python train.py --num_hidden_layers=20 --hidden_size=640 --n_experts=12 --experts_per_token=2 --d_expert=464 --d_shared_expert=832 --hidden_act="gelu" --moe_layers=[0, 1, 2, 3, 4, 5, 6, 7, 8, 9, 10, 11, 12, 13, 14, 15, 16, 17, 18, 19] --router_score="softmax" --normalize_top_k=true --routed_scale=1.41 --balance_loss=0.00415 --balance_bias=false --router_cosine_scale=14.0 --init_std_router=0.0227 --lr_router=0.000302 --num_attention_heads=10 --num_key_value_heads=1 --head_dim=64 --vocab_size=8192 --norm="layernorm" --norm_place="pre" --norm_eps=1e-05 --positions="rope" --rope_theta=10000.0 --rope_fraction=0.25 --qk_norm=false --attn_scale=0.125 --tie_word_embeddings=false --parallel_block=true --init="normal" --init_std_qkv=0.0217 --init_std_o=0.0269 --init_std_up=0.0311 --init_std_down=0.0311 --optimizer="soap_variant" --learning_rate=0.00677 --lr_mult_qkv=0.4 --lr_head=0.0059 --max_grad_norm=2.0 --warmup_steps=200 --schedule="wsd" --decay_fraction=1.0 --decay_shape="linear" --final_lr_fraction=0.0 --batch_tokens=131072 --max_seq_len=1024 --doc_mask=true --train_tokens=1095000000 --max_steps=8355 --dataset="wikipedia_en"
Below are experts of layer 16 (counted from 0) of a mixture-of-experts language model. Rows are named router (the router's row for the expert), down (a neuron's output weights, with its number) and show model dimensions 192-255. Each number is 500 + 50 x the weight over its row's rms, rounded and kept within 0 to 999. Numbers have three digits each.
After each expert's rows: "comes before" lists some tokens at least twice as common just after its tokens as in all text. This comes from a sample of Wikipedia text that the model never trained on. Tokens count by the router's weight.

# expert 9
router:562564544454528570533436475487483450590488591443459511501465556505522419491502479516526521551584524488425474461524545411524572573463447514504571566499518455450428472492489345540455488492417480
down0:473486499466537448425547511557635460534508355486527466494546502486520479541516479514536496558498525593391541457390509589617513489473551494496560462518495515489497481512487455526506552511502613
down1:598639542471537508522504525470498482528487508570523463588444417498538448513528450464536442554517543495490550518436452571553460505464597530457499508469517546480536543506511449530540501580570441
down2:508539566520421485605488517522481401465475493485550552570458429561437462411481566449524543551462588456529551491562541545551455492465483567485481530618443496477439509511464522513469562507472402
down3:507565517539540557557522517609480486516459414503449578544401535566511537469467494498381477518570508537559501549525523511607455497532556447412536468584583421383565509445542553506499558478458536
down4:541446457515392480458515437476495501531494525386479500477547514520375486436568465500543515527458522542492600450549527604439496552470499434604542489503477490489603456597477531499534487454502512
down5:558500443433491479553615476502561591553595552549546437462465470473442511440536463517425575452390461507483507536489485516519508489572452460536483528587519446580502534448467602483491489546503554
down6:459586563524523450524434567464458460443552498511482537415525546450547452480559427439517457587555546485534470551495471550526606542563579431502538516488492419446387488464608503526458505508521455
down7:463498381491561537548539475522466472487533448419496493494513471466506559442486526556355584437576556576551625528537662549470474558499493448480519528473499505540481511543444497550500402576509496
down8:507607513539517561529500450558469474523467443517505537519535522542524473438345493476494462513591480547436517542481564545514508519522541435457625549548450551525571468494533508314408525478529522
down9:595513490487557475493527551470459479513520588412490459586502538486535512493473473488568469486510528559511484476475513510463518568496451574486509497486454523534520487416501521467512482496419484
down10:522531460560509425535445496507509522541552516463372550445565447491496367483488377417503515514610483449536510567459468509540527524445546463462502540434491497528423477563506598530438463573481549
down11:503476421457606551511568484503553545489462556483495399558483410486491556541515483541468366507497467478473484533467497477521519539496509502506475499523493448456514538547552480428517492467510531
down12:447470448430505511366565551534472520552584416472583320491544490523564416526493504566444437452427565473472424461592417473458394441495546542397512439424497442559512462604460523474472502599579521
down13:539517531410487573457552506578497516401442478510451486524525520563493461576476434453474502512457534488537613424464553540457459471522425498548498426436552458554493467524421508519472455484444555
down14:415479596540473477507444507504539542432562596544527433557363464517478447460489579542507493417489440514484451500554466493432502495458557426504540583585654446467490500550586562547492483505423426
down15:487393568533517482438477492547452489401607421516432495559545514537536394515480513432523516443483543561581581497503443508502579493533417459465483543497522391538515470501484512461588558483559373
down16:523622476416586385580456565446578538505441500485504602436447474429576500467506557480521509543509474480517527554503490485453593498423618420450481500507504600534495527473513490576549402522486576
down17:507482445482547513519427611525465588508457563483470517477593473411453555432522444493568427405470438440507448528603463455472451517477478520442537556492512433494488580502590552509445495500468460
down18:573512455508488453553621463536482528510461525474395552426513379498595545562511465538429510496448465572420536530582500487525434492349540482538559443506440493522516372456431494413523538523520509
down19:490560488513477426475531441591522502543501473508506435544489576423561479526462505510437494525462501409429554506484472558506434443548460489540583536467452563527528454553561499450410453469474409
down20:488496504520555510445457556522483577403482454581550515608406527565517535501519418514555377465411483491628493479515493404534496521488451424442495568536506490473515459545450524522506488414532565
down21:517515487493464560437559469475482494566536513436519528423582474468512556493452558490517514457472448468501509498550460526542482504534586440499507575404538465493494476475440463554460585406503510
down22:538486478523556429581488420506567439676459499466500535517484466557510502497434506500441495535435614555517528508500495607513463515549498486488520554576521461495550502510498540488458523592444460
down23:519497522483452454469451495480516530436482506484459479452515492484497410545413513495513546634618471436426535452427514404500570509442553482502492417474527462475419576510488574486553487479509637
down24:519597452463496514505465514511478396466451491429574537551532507470511476510504575464513580474478505550586571503434519405530544470476497513446432422537481474481410555466498423380531420531458539
down25:444589424493465519572562430485445464571504537416514499559518421548513487567629554560565497435477549591509486550490501449499518494497432457406516548435486607377499495443497427439551500461566418
down26:459465558491500423469457469542478613575429563535531489537524510452540545583474468508480429439507486511511493533421519542402587509488501478487512590479530554540547504488524458525562536496514626
down27:533593535512520479606579495543474525455553567394479465500483527516520499452456448419592474526507439471585460532470566575510495462413460442583502593575494484524577478529596597592528472437461516
down28:489491379525606503590545416466507563506484541504601422571515496441468408601458514464546514450461534487594518493530441518446434487525470518526466549438530474551506500372486587490532479464580526
down29:522465559461489487579508428568511504467478553356468408525555572485488478388538406445482486466502492440497545507574480518489410476475601552466571523468468594513480602473529583487409430502461496
down30:566483514529451545401502493487489487617502407465495538486418504544450508433503356540567446335500558593479496524504647471407452506451513457531519500483489551541498432478451528535452448461517430
comes before: "–", "- ", ") ", ")", ".", "; "

# expert 8
router:479453501570454450394558605418501549563501496558413392512569548487528496518457472498577511476455472486419555463514571483431475470436485499470512484487494453510507570473559521556465570473499545
down0:528447546520443530451476548584583423541459475551464543530451491525490492468499557516542460571468545491585548581512554466476488378544461465514503539497400578528526448478480477528519514463516451
down1:490461487534402642459513458565534481591436568474543555456493484431483343429470463511519425546563475496466502483547464477450460500594502413500446432478573475532498527449493484429491476515515510
down2:506458441477535509484497510526496585439554552595568466470525574527459394400491463514466532419413384530524498558509517436510505540517558486440533481505357379547531441542507541479490574511538475
down3:593510456493477423498503482487542507487533515475511428494442459470445492552518434445566472571501476507412574525459469524450488490455458466435463552616514478487475371506493482501512509534458495
down4:544477504480504518504458562459443501527480545568428529568543501557495467534482481490530445507486543553454567564476484450514480524482471499422513483504595504540528528555408490590521569403475496
down5:444525449457469595500482532495515485476584617500389542478486346643537553470494517485459508472478533536455433479514535464500475379534546433543478454497488487499616542547561513535518439499500474
down6:563417422510584506466573507504511454437465411547521514484381472512462574433539473509512572493489564551491578486548470487556430468573502501496412476490471561521482409518516557428497537344521497
down7:501490527459515394453493453439511496431502520538600596485470438521490592457551410518491493485557486488621471492538495546506538594477485554469564511506541591446518410470570510470461486518563584
down8:485496505554468465400528488481517528503451439496502443557523472489512455501567500405438508389500425519491464515447494434539448486517464487512464521460582482512459503469498523479447530546567548
down9:536482395521507566514390482491536502501511512478444529529506552491419585502557511499529557578523440457510496490447425527503436535566439438476526504498539427505429512618512541539559559464510533
down10:482487525513468477460451479466416498619552483474498471452545498588598470438412507447467424489460540471500586557510613448547493414452440523530497476491550470472525476452457499606516457498487519
down11:464524446442535477479427392533508427573618494485527482519464449458588539429481495521634533439549477462552568503560509476472419459591497511536471452558490486540445454514427574459495553424603585
down12:492452574515434510478495520505509459475513466499458419561609464526431471464436518523596424471538438559481445469608530432435396453502497495503400452472514552575448561436416503512545463558436435
down13:505509430568546514522483495527520525483532487467525432444539442524502462476520556546549448491513525565491448539519476558466496357567467471494456580503431452441478556496476427543555449514417533
down14:431543425563502410497528583505541567462555473532493542488473467470474570482461514434465523561507482490481484530463511539548423534479442436491442565393478464478617419511517481442446443472511474
down15:443501513544489566480458516555506541481463610496567478539488532531557516556523433492559437492430473639493497470484526495415469550500448512540501606586457507503482446519495471477498476610497582
down16:604528544446561609467547546447539403446591603568497476411541535494527445457426425513491414565484570493480505478427527431509394478571433488489390494520522453570562464457479410400501605537412470
down17:566473462473613472486551424379495619484465457415489534518555490567369525538548591495597506552520490506462473530491353393490529438565467526519590426515573539442430517453477485467486481501472564
down18:454455539532591375607483555550550453558538502423409493533464452563514573568470471470516482516550484546515511501509496507443512482498499421507482461457482554420419515424531404530476484570381631
down19:408433565500541452556599440523481468456467562534550538568436502579533528474484482568549513457587535486486511557503499497532392380455473605479461505452552445498511421519493461436549490452427399
down20:507473493520475436543573472500522460522609527497548448498507466457452516432518499500527446470450452551464502472524620511509424554441520461528523527477470441452506545403563521528488446464389556
down21:464516534442444497511505550506536496505448468537430545528547477472481493602479451487533530433508498530505470537520443455411509438568541525475487495430494591458550460493525536479488532531487406
down22:393461540530615457545414437509469472430496511444549527499487536500520482460527549553452561477402538513581513456433577513517451494432424449516547423511545440468482514500545536529438528495517476
down23:560583549504536531494499515500359561487599459408524427444484553551551471510499437513527559492550472458507574407560553439469534472457522487452465419517459485498486490555428509659537459507432502
down24:597542466437487525472522485520572591595595458551523356513497507464547611512504549576508513497460358469519532573552504440477466483608598499472553454548528470606478465501461504492596410545550408
down25:566473457453490525522440535423370471517467510493453566613518458482418559474475551433528615445533527552446515472542554494476516459424464523427541531444416431454524610448542507481543459520395507
down26:515464590545464511480398532442449505473587531544513549575518500481429443553478594542505399425449562526458461460580580425412527483497451501432501513397457490491586489548442600482438537511463538
down27:437550558551443472447443487489485466544518471531510530573501496590532511468507652555485553491558439462531510467427453565591507515510581551446582560431515487439536520441445504522511560459484469
down28:468496567464470613427496596549403577460512478572497511522473516564521561576519359504477486466532624491604509479492450524558488582383475505570518556507524527504557545553574499405503470543483548
down29:559496561410534491458529510506495440492499502496547512522461519479443475571530511546527456526526476500507491497510544547529424536530498476482465496477583552439487559527560553490594518526520492
down30:568421468546493450545410513506446425450453548509550394514461609560528466573494426527442490570506456559524483472475513499462577529505446542464455520462571492438506566474447511531651573625386531
comes before: "the ", "to ", "a ", "in ", "his ", "on "

# expert 4
router:581560465480473505478501577431515539558603468481624431469518418460438490615408539594463407387501500424401481559521468433534506573475452590398482480547506534461435449434538545517540430438528446
down0:508485456509487505452545541614496519468526523503542458559417475458549565439437510545473516470514601466446492479486487501503410564479427438498483504480466528508488518424534512459508446486505425
down1:502589545442456451463399502639487622470456556507436480516510471514449433501525515478481432502440536517508521519476495520597463493553477453560426491520427522544459446563533554489531495591418533
down2:455537471546447489552499503489428447456461540603500508521478454582461583443515534466466490402438548483525510512482530518522466461498481444532517521433449442545474493503490467494476446481486435
down3:502489483564539516526371533511415441506608478527456436568483594505485443430536517454406536489572497588542462540548597577516487474455537515489544495525550449621363505458442506510422428614646526
down4:529448496477462512444510517487543575550452436584636408427439475507524554483512533596515541546492491473543593442456440525452514469533419486579541546490557404516431511561449506558523502531575581
down5:483403519527489544551514578491515553584514375504537510630463516556465550444478542481543514492645478510533542541516487538483437556442482598458461439435514476496540426442457458559506497513585550
down6:588463417533477504464485423450485534479424551456531545444511504538470522526526398451539483537625476520508523450463616548429575516523494470530483424488598432445479502514476453570491478473546468
down7:559497542410454495553520494508459455462493458537584405491456499577471454514510464572485580579502478369517467399514554482557562539570551486555551547553527565520513479495481526510567544463556461
down8:476457469483485527493471532564515559518500355446479454459531494439512528427561421449455523448468520502427503565509514523532434561493418482526567313531477492477506393563619541452487544506588518
down9:481505460542514488448526460447552565484453608496537540512543593453472422402495540454519552530508475537585569538505475491424469510505429445497603488468519399461507462564586538554540542493510567
down10:537558449495515508481546521526527451514494605490558449515485506448476538472549524498402525414464549478500453535462528463543409445410533570495591378523514490477532421413499524537467531429573552
down11:525586503523424575485578402452457472338577458359612479476587284600580432519583459502526506583469459546517466555494554460507523534543433490514580459576532482577412411618489415536492485444452541
down12:536483454496527500521475470488478540446564459490599506421374458549512443465501547541582445466420453463542454553454450556504523555522542498553464536565623535447455513419453516556468542527380552
down13:505523528454461481468540446574474437456503506523442560590485432439566496524524556470469526520519497488485509433494482503431424506550548403526530470548491470512421412466469435472499480531524458
down14:457532436516568563522563519541540619482549540521492520561514522434443318439472422403420541555476647507423453552458561529496559533481487600478533479491658419566543477476504484483480457527532438
down15:438453545480530451556441549519443468507467561485459579582445483612487566517482414473553467392494529528501497488451535469469592464513415469499528525512546454393532421580555558597494527595471515
down16:438496427537526543519486436469440562448517504495533450493476492597382478579585517498503582516608500498523498470514498490503519502535474427543442593551496492530481478401436517459417558461564545
down17:520560452463549482492432532468592534499551532454544446472398521555532486502604497512436552496467491539465544399548506508479530523563552552498470504446481493624498546535447425432510570512525543
down18:535563514509480419569432504464491374489468406536509434484459493440499516583551422550496468602580496523521515455538478452477460509505457529405407579480512545428557535556442472517463590459519542
down19:489499521467446518485520496402537587540528555462513487443469476470409512549564567546565531472501467409511463548463452395447471417604463504512438487516574457558451597478586490458492486546498451
down20:537563453378511589505393491525559452509552501488495478437412481538509505439508465483572496499480501534461418468490505466535527547576520577498478430492472470458486546543466501556506511545537446
down21:553458458452360447427515373530473454444471458466535509410449488474475475500526460492487486490593465445560550398539440376621537455506565564516454521495563526463504528479501509469476454420514511
down22:568494490496540443503466487456607503487531486523465496467510545392455539559583500481457572476509488552510525524507359439598446515471428441458441468472419561516508508438562572471457452499445518
down23:564520389439482512481570506503471478484481443452433474524527479443483550462482496529509550478520573473523543523511435581486504490458527548426514473468474443524449508491529475514588496458511528
down24:501438547498479463573516442509499501447568423549508543513601552494457413541481434489476484481434536532516520451524604467447462477513507479441541547491494525487452453515554546430455470517482462
down25:468527542419583454481531453401494451542496434491420457529468505526476475545539466516515546517464481419509388525538620548548504565418558486453534494515451462503346485496534470433512505480529518
down26:472485349522501402515486493490561503514473529524477462442511497511510511518459456470546486485440606457511511527521557562451466548460510498416505593462455497443409618464416517402493469601493521
down27:522454544490471497414525499483586411562548541466475488448519547498484500483417496480509577499528521443503533495413500547493550594448462481481447429551457538503427470461506493506484471515523516
down28:526519403565556528597579537464508531533580514512521476568570527531529550591500532515525514462485534480468440561451566490484471482485509464578618606431516430549460589584516451492504597484547512
down29:543533464486526469467521481451531512477535562497509513548483542492470532537463475557445439539481472505490463495507494532492616481448544495471486529485441542551443519463488505543470541576580479
down30:517534567553455497550556525500482482500476441466472493538562498487509509418465479453482501534528362611453506414484466540460628473457531444488527519545603454577494557549480525389491544495456465
comes before: "and ", "of ", "the ", "to ", "is ", "a "

# expert 11
router:561512511506454479472531474518481486468447433493582484403490558556529583533583578577524445432532502501501476556503509562526579402557430431487434471557509506490507447458484521380486449520472537
down0:534465520518570612517582458482553585516505546405467525560598547427545516554540484498535487487553447415442593504467455484566438527512477473442550501566505534388492528550471547551518563542514468
down1:461538441561506477429486455525528481508422451502528509578538458486465489460413478594394489521519516520528536411457464404418411517467453510507581439583490477438435525546473530560417445548458538
down2:593441622440539462534477518521481449446463456533496453583487510562517570427432433550500450507513498525508468509567601498391539531401429468514512471549475555486518444424468466511451504528509483
down3:599537587444458508435519467545535482496594522591553515496495521541460493502577523483554570410485440584486474579514510531555540493403547369480510474511540497487536536534467534493513520513624553
down4:464529514484508622417534481522511494535456553456491463527466519473403541452534564507475498457557582435493504380452509470487495497462497515504543629474438446388506586532515533465484470408470443
down5:578533529478542520398485457538514446526488494553383503447429501511552432573573449459510447438471481530488430522551432538487541564422456480541515517544540555543544411470415534461389535412497521
down6:513551426501528507554552457490472497482597480445483424446575555466499431471514543531492502422542519488415440507539537535551560542539469552464486547538484500490533436499395528443451542491517519
down7:526531516498394553516458467491581489505455521471455426530488492559502533568544519454395544487490558487553417480573417521520592412543603516493469470478497530469510471454384525453568553491483500
down8:541461536565537455402538525464514558508444521526529475451511582454407533566365467545554495528478351551481495508440537503532425512476391488584506453558483456436507519440536509500453474545476497
down9:413600549514484518506487460452569547479484495500531462557490640533565511461447507438549595521474520543472512506498470453555663405508459488496595589479569460503527416466471616493524496521487534
down10:557561504493588572494583473450558510606501525441454568514522414418587509471457555487492523523485469446596379678506541462473537402472489507581509509493476575539489485482577508595471456466532545
down11:491450474473502415515504545495503504486477512549557452458492548479518423597560442475436514520446471482475599404510518530626512517424540563409449501563540499408604538516499521543571478482550428
down12:413422458425438492494523472518422491466500520423472494506581563427563450528513470473425506453572513378579515503432498538523480426515434534461565549475488528583487489548580588443532582518528509
down13:549560478497501525467513529353522527456545570477591474493518519463483542454517493497452505497586477569518405534531507482512380524564494529400607509551558464465501553394429553564548470466474492
down14:615402498430517597467467494549470524553559473415489442469543479465563537461505455472458456584461470481397467548536533530483554498445587516510412439559501472519525525393524528548394545432426521
down15:514506545520544522571533552503469564509542519428560555492537431566354423538503421461388497369429459497527585523417458510555484587491582460552543607467414482528450363412567583524523550465511542
down16:541469474470492578453499509589515520442500536528551467550548429493522486418512482421416455572493542554481400412405508591585441544531511409455425436500519526440405546554546454503540526570517578
down17:564495577571505449477482451522412501393590528453502631530539547430510441472424396409557478533538511488371522540513528467531557505495525492474499443533476566581611595530451484492491523524454512
down18:487520550491455459492416591587566523451537444501541529419497439446550449456455449420453573606523446492414551466563494547479500465501491511393519568472530486461498566497519517569489494497571484
down19:485426452497371418591489449566494607454480395440526436430530564466453532460452581479556460628488472474452554518519495494481508538520508484528593455530439611520485466469489451564498503491572486
down20:498485518550440451471483464391574495542521525432503531527523459472486579474481565553522451486506550510486509547448550638451471579497489462437503528575423473583405541566446476594515560480472473
down21:506450502466592527624524520489484532408465595591592508457507501583431573474527428500475448439423441459484491401533510493463387518400528505428521477550493451464567432486459497502531544470528413
down22:568556531518489414431480629428511527396532502520569443566476405581552510542523416441558451588479611498448487476584574471465487474612443614475475576396463495464470564426487446574478453413558524
down23:537479514491466482501444511570448399482460554538555425400536550517482534552480470456514506471466505530499524428461553532558453584528490468614490507478518537484578589512565526472481477435525565
down24:565498474557505468514557502464653441451506443506507468537551462509571479540464508465435495569390503503520597461491534463437628505421536544447474496457469430473488462515410513569442556526440557
down25:552448534491539411467522563530609514527457481435645542572514487469513466499610460492582486529570494550545500561568487518527451508476463534419481484444567478507522410458455545465486547467458591
down26:527431479502566580524489434490590469386463527515456413567647495514477466460490499447547563529531454413505467494509490475433392496515475499504586521555553525556555509437546440466443548608488537
down27:418482493491473505493508475657490463490567458498508533511483492409507570551506541580429537533567528603551509491558465390439464552440535474537533557539493521458454455507457501447460493500545467
down28:550458576469451466550604456480492437498468464557474550502468544490484397574501504481530510456470392436571583527510448532589446537576505496396432563478447470642486624510513463575504489469622534
down29:459526438460502368521511525478519466482516570513548462512415521510487405549470483515580498521442504567495449569508517403525484501417604454596528420468427481520545469512561456556464472427538497
down30:560467495481489524494515453436472638473494570534541518466463462447454519497504535498484521505512487550507520456566489386518449463513477553513493585436473534500499481546490550509540526468478555
comes before: "| ", "(", "of ", "/ ", "=", "– "

# expert 5
router:384520481472451494578586478516528593493542464499444548398474470447517407441529476516532450494451489449520458538536523469559496578500567544538556507490526476530412396495467479359533469413486534
down0:534570479468489549430489496462477521410499403427452463411563511578456469529546566507447488518526470499471591435486451538566565456440486506531476517459504503475472561471527502435486558485489453
down1:448524468580493488391390538413448578462555505451494494531495529525507468461616468551537562595497488450528560484487559529434527542434418518543625524507533505536408554495516487478559492504483570
down2:548546382406510555454499449491473491524520430455495520489514521457475526449368550541504487503475466446594507449495503420552482522445495566483522572477565458427508453533530449489497489499513508
down3:476525526497480511469444491469481505553521547544513502499543498553407445558534555473539477371523477557555563506536432485560517542522439428475522570501515506511550514499531470526502462498539578
down4:507447528491515523507474512531425515440480464382410500481602458452598453490569510487542541525483485495483514457509420452507517547493513499575429507513566555454563429528485496466484457432565501
down5:556483496481472446521542455570461531492492428626521533431474575546437465485495448480554560528509593435420402526460538483561531465420471481599620491486518534479484505537443542496472573379444510
down6:518537418561522546500472543491547438516518485443440565518554474540483439521411461596514507565493511424550506513497475443471446555536548449485546553396594433461472586467490594476457476484484520
down7:454481554479557552538478510433498480462500502493451560517552459556435482511572481518456550384541600546485504529438409488506415510571547461502483554395480522543394506459622479386549499451531547
down8:481549491476517540548514413417489543476459484573577556556503545539484409478483557673543490484456522499533484478464557541492553477455339521464505501568446513495438531466498433508502443609481462
down9:546564519484416454453510533424558419545595468544508509467478528530496559457524566552448532509522475520581498421473488509461592438476471445521503460415540425455553494475566422459522465515455540
down10:502466516509475460438479516402507499501471418512500556500524399549536548462508511506497511536468461495475491448452398511493497498553495505470537522456533525576493459412475540507421427536454495
down11:456455488535571404484479516466536460455439478506439457598366495537538548464513438459634482481473542434457464472517542443486532463525565503558525544468534550495479430483520485505468448562523459
down12:456443566498510464547554526454494447457524550441460548436453488544519521373504466453465507595474443477443402511485486465475544498561537532539571421479576435552499449473486498502401446553519474
down13:570557556481576519556552496596555504555489519524506431531505507476483441499601482475576503455542467561506512546474367554484438630480462501502510586416543526533483411456520541506485567494496481
down14:442513539500523463576585502426469504529552442526577536428459431497496610514477443548451496452503522442467394531446542487539428527532458651559548531420550497470533559562565510510593483468474534
down15:503551538464495564500561418520425465481479517479517396557583475467431555504553497448435518423537561542485511515552463558439460588563581500461586526451482562467440493538549412571501503489516463
down16:494420553516572552557484524547497490546508604419442469512517535563548479497462441564481453484437454489652441489489414494512517398536495485510536454544409475446499554475497474593480595514516432
down17:464516545530505574518461543481545424467476526469455527526446455438422520512466423558509521478395530445444493465543475566487505514529538450528441497478483472515520568433432498585468414466520627
down18:456503484434505498431433587513417484535581553501463453439443462585545579473484482498550529488516518594555481550521512460462449504380514503520550541502561533395521495480475559423575495513489513
down19:526479484476559529537476506521558488530513552520508508480540526404447532440535540564478515439462515457459527533485535519432511397498537461351521544485398458579511491494547484442399424524516562
down20:468465547562514489511585487530493528497578522459551547414495507514481466538507490519461578525454528431471509421543471460475548614462513507504476569436459474565489405481509481493567419411459514
down21:471534542452435441537583571534516454524530567552504517507497574436541426553503587473550454414509404540519566501429382473386622523417463465537485521486512552511437561465469571557526505538484543
down22:581495516574431444514492575465483466540463348430506481578430484556519517587511517487542454573511450493464485502428487525508540549561506402454468517459466521569533460577464589563559457572411475
down23:468568594482544502548419490485545590524451487472552513450422508508445541489423452502488513492567477476575594461503492519509513551473482425353501460427534505582495532525473410566501449517540476
down24:519484412486542486511445494466535603468409470508507439523502468581461487517471447565522540548492561478449518486499424444555528622495489507436511565551575475530481527503543482435445458497559497
down25:519535492535457539472540502570426461561515491465397486440602625526535514490580518421548503494552618477540506380434509406491474431509479511554450512473430429537443594532532568503495513531491558
down26:498559435458483532589541425448507577560475449511532513516527437493539517459454571533483416467511503563468479616458576538421622451479542481504478453545558414553518464500492547420440512475482506
down27:533523504446470519549507528575523575516469512540454537483455476576445473525541456404497541539466437559476487548586482447513521531544442512467410386507423565478461585440544499564602520428445615
down28:559528475458459451565379483475479523494478507542559596465491482538389368513435487523530462507534502540451510503568389515528550500433537512512460440419437466409404433516563477611558507505578558
down29:437552447456505524431515454522601517517512523479539555485453534412539561499463490548516529514399508461458570535529511631482540578485427478443462445442515480559483582535525426526417528490493472
down30:532524451476518467503523447570503486483456464509494473444560480577529506480472453556540577560513506411488466490520410517489493472527466530458490563441405563463433552520508451548551489425433452
comes before: "| ", "- ", "The ", "s ", "In ", "He "

# expert 6
router:423486480545452546566457352553536549490485560547519564573403591526512468550454538458473570489480589514527475461524392507411508441547545478541442490456491520484512569489488466472449575552485531
down0:446480579401458444417449512529570537468491502532412485520545501512595557540495493485600591602526510484439415459525529490376508506466484524463526404503474529516455558551551456384514527499411541
down1:513569521481482471510439527463519455402445544505529507489547546514516464563524494523526534688553450448538479491562566542501485506536432393516481452513504526454554554500484491535486462543579506
down2:416468467451541509548527422452504527408453455579487469466593426422524453527502518522504495501462389581563647461509552386509428479541481526547418500595607476491431516461510434563523539470575501
down3:490498468420545522535478452601432497539553569585491546470358522574413552525494416467484500489548551552553481432499511503448492535554470522510524499622464501428547547415476466423539521555496576
down4:592545490352504500424527466556419582511539590619549482522518507467506440465420436470501552448482546474463495425395517572620489378524516530569503535443603435515567510478487561510575442519531512
down5:526429356437472508517531480495480421550409482459544501492553475526469451561591393558483473419525429498534466478468539535486543598514564462392467629503519537523515543520557470549600501481517536
down6:548495491565452591522480548450425450431507467533447616462525412511471460560509444567428548552450412484489520606468473551514457538459422608488469390487482453497481551475482528475546439478613408
down7:453575548439466493479481484655564540454497561547386526468395562544485514514464558491511538520468436511453393502464482498544498423499438516518500500574430474548501558555594544505429503441466521
down8:531526516526544492480514445434522571535472506477471544547353545419574476509491530535485542583549418470524484566433474552570463537538543550433515531561485539568494544558478477440425484513496483
down9:502439494475403500516609513464456406435474447502465487553481463511478570523517463492608547490569473560563471574441615392522561558460552571480540522432531402517384448518421511466532507591437492
down10:529549511564527398508444564474453519492464493526489499537437501541649490530506494467419537553543519440466438472510446460553604514530553460519456562558474427496563503541484456529508584467524605
down11:530364453573577467454479497538450424588595476482496481463481485506492457510590509556597450494536559480527523454559478462536524465461511526524493556535531477478489442487475547537435578407479563
down12:586549437457469566405541516496437507499527422531472542418452502552561406446369500500512528548527565496484591525484553461491441455543479532514555479446483584403513482506345467530462483568488472
down13:565451538543455505528493438486509412435517536511469530467475506575472515503510426440478490501476510530511527485540494573552402539401596418516546409411531450584521544490520547628518478432454501
down14:490413539470496480623508464505566542557557535551483452552538546555494594455434523470572577529537543537479518555516555549487574563497497507519483460456424437474688582506527533547487525502455454
down15:467501471545432466554509525522537553432596487545520494513537482563537531474490541537496443534580538519558481520419525595607485575496475366548493443476451499414525524465631554523484521563550454
down16:458496505466512457538474476561524496477462499533499535486511445439566454507479443479470483486526561505530529486507469589533592482520563475567510509492537497531489526485508457557482459491583452
down17:454473506455437528511521513528440582531428462442489463511521492355526573488467568527570443448604421513437441429529415400516526490452419474486502501527479525505435472476481483560549547426440586
down18:486434501453505409450557543501517566524450443510536506530396525529459481593493438525555470569477476556479575471501560521399460514472493526438482476514500497481464467598510500535489441531476556
down19:563452498553528489426515465478569471564403490493490497435520420524435518495556363421534477531440473496450556522527553593482521492527559546536520508461495538518528484441448546430513484545554435
down20:473481461551567496660437383500528517553497539499473537489515571484497544480504508456478502525488505514573605550524512516574431510478524494459462550472434597510523425536503452549531419475474444
down21:433481396596562510509487497527436420528359510439414506471542425479425497477517550330476533403492561497482446588545506518463493504503495559553532494587430496536589481430613566512497571488479412
down22:424534542546605392459483432489520485514554453479517512456583508461489518529492502588496549475489538437378530502502538389574515501453566572526390471504527515606468486477397500513500418448480450
down23:499450494552527567547445497460405518475428552522466496442465554541526447414522456614501576500544531457496552451517556498461614529408449518551436573593579519423413562547454572389516532435552518
down24:610460517499404468589506531448491463516519506469464503512429417432388517482476463496560434562458520631551522589541467502506479517497470356445499484488508475547469518384543589472506435472535504
down25:529379487562518518412554536408524502505587496536489508599597493585433517553475481545470483558471499435461548544565440506529423510470468347472558535526398475484507473464526558482462582511552529
down26:568486453583614433519509508489472564531549523514565588595445544567477366456575531560492512479630548370455577523522454443516526496445448532448573567509578524421478570571495431512482517412533654
down27:467440502529546490519466565414471534409594549550573529421497489371510549577480474492415485613497391540491514504469448482545487555428455536491476584469426491481553422450486506480432528471543508
down28:482535520539506512610551488534485543504441426620466455500487480505548580450525498579590388397631529534478501422478503600535520562484444474526525467422517444471540532569497468526488434493492485
down29:496516509618498465449508617543495546525519563550604493527608396600491451472537425550463511439474491546455486469499432398440559440517449558472478522410502474456511439481471531577528480582568404
down30:462582465496535595483499532452502495499445486588516554510479506539449521574439513486516539519626540455509503578493458502479465464441501535611505533551475511498502506481460396554535499513531496
comes before: ", ", "\n", ". ", "\n\n", ": ", "."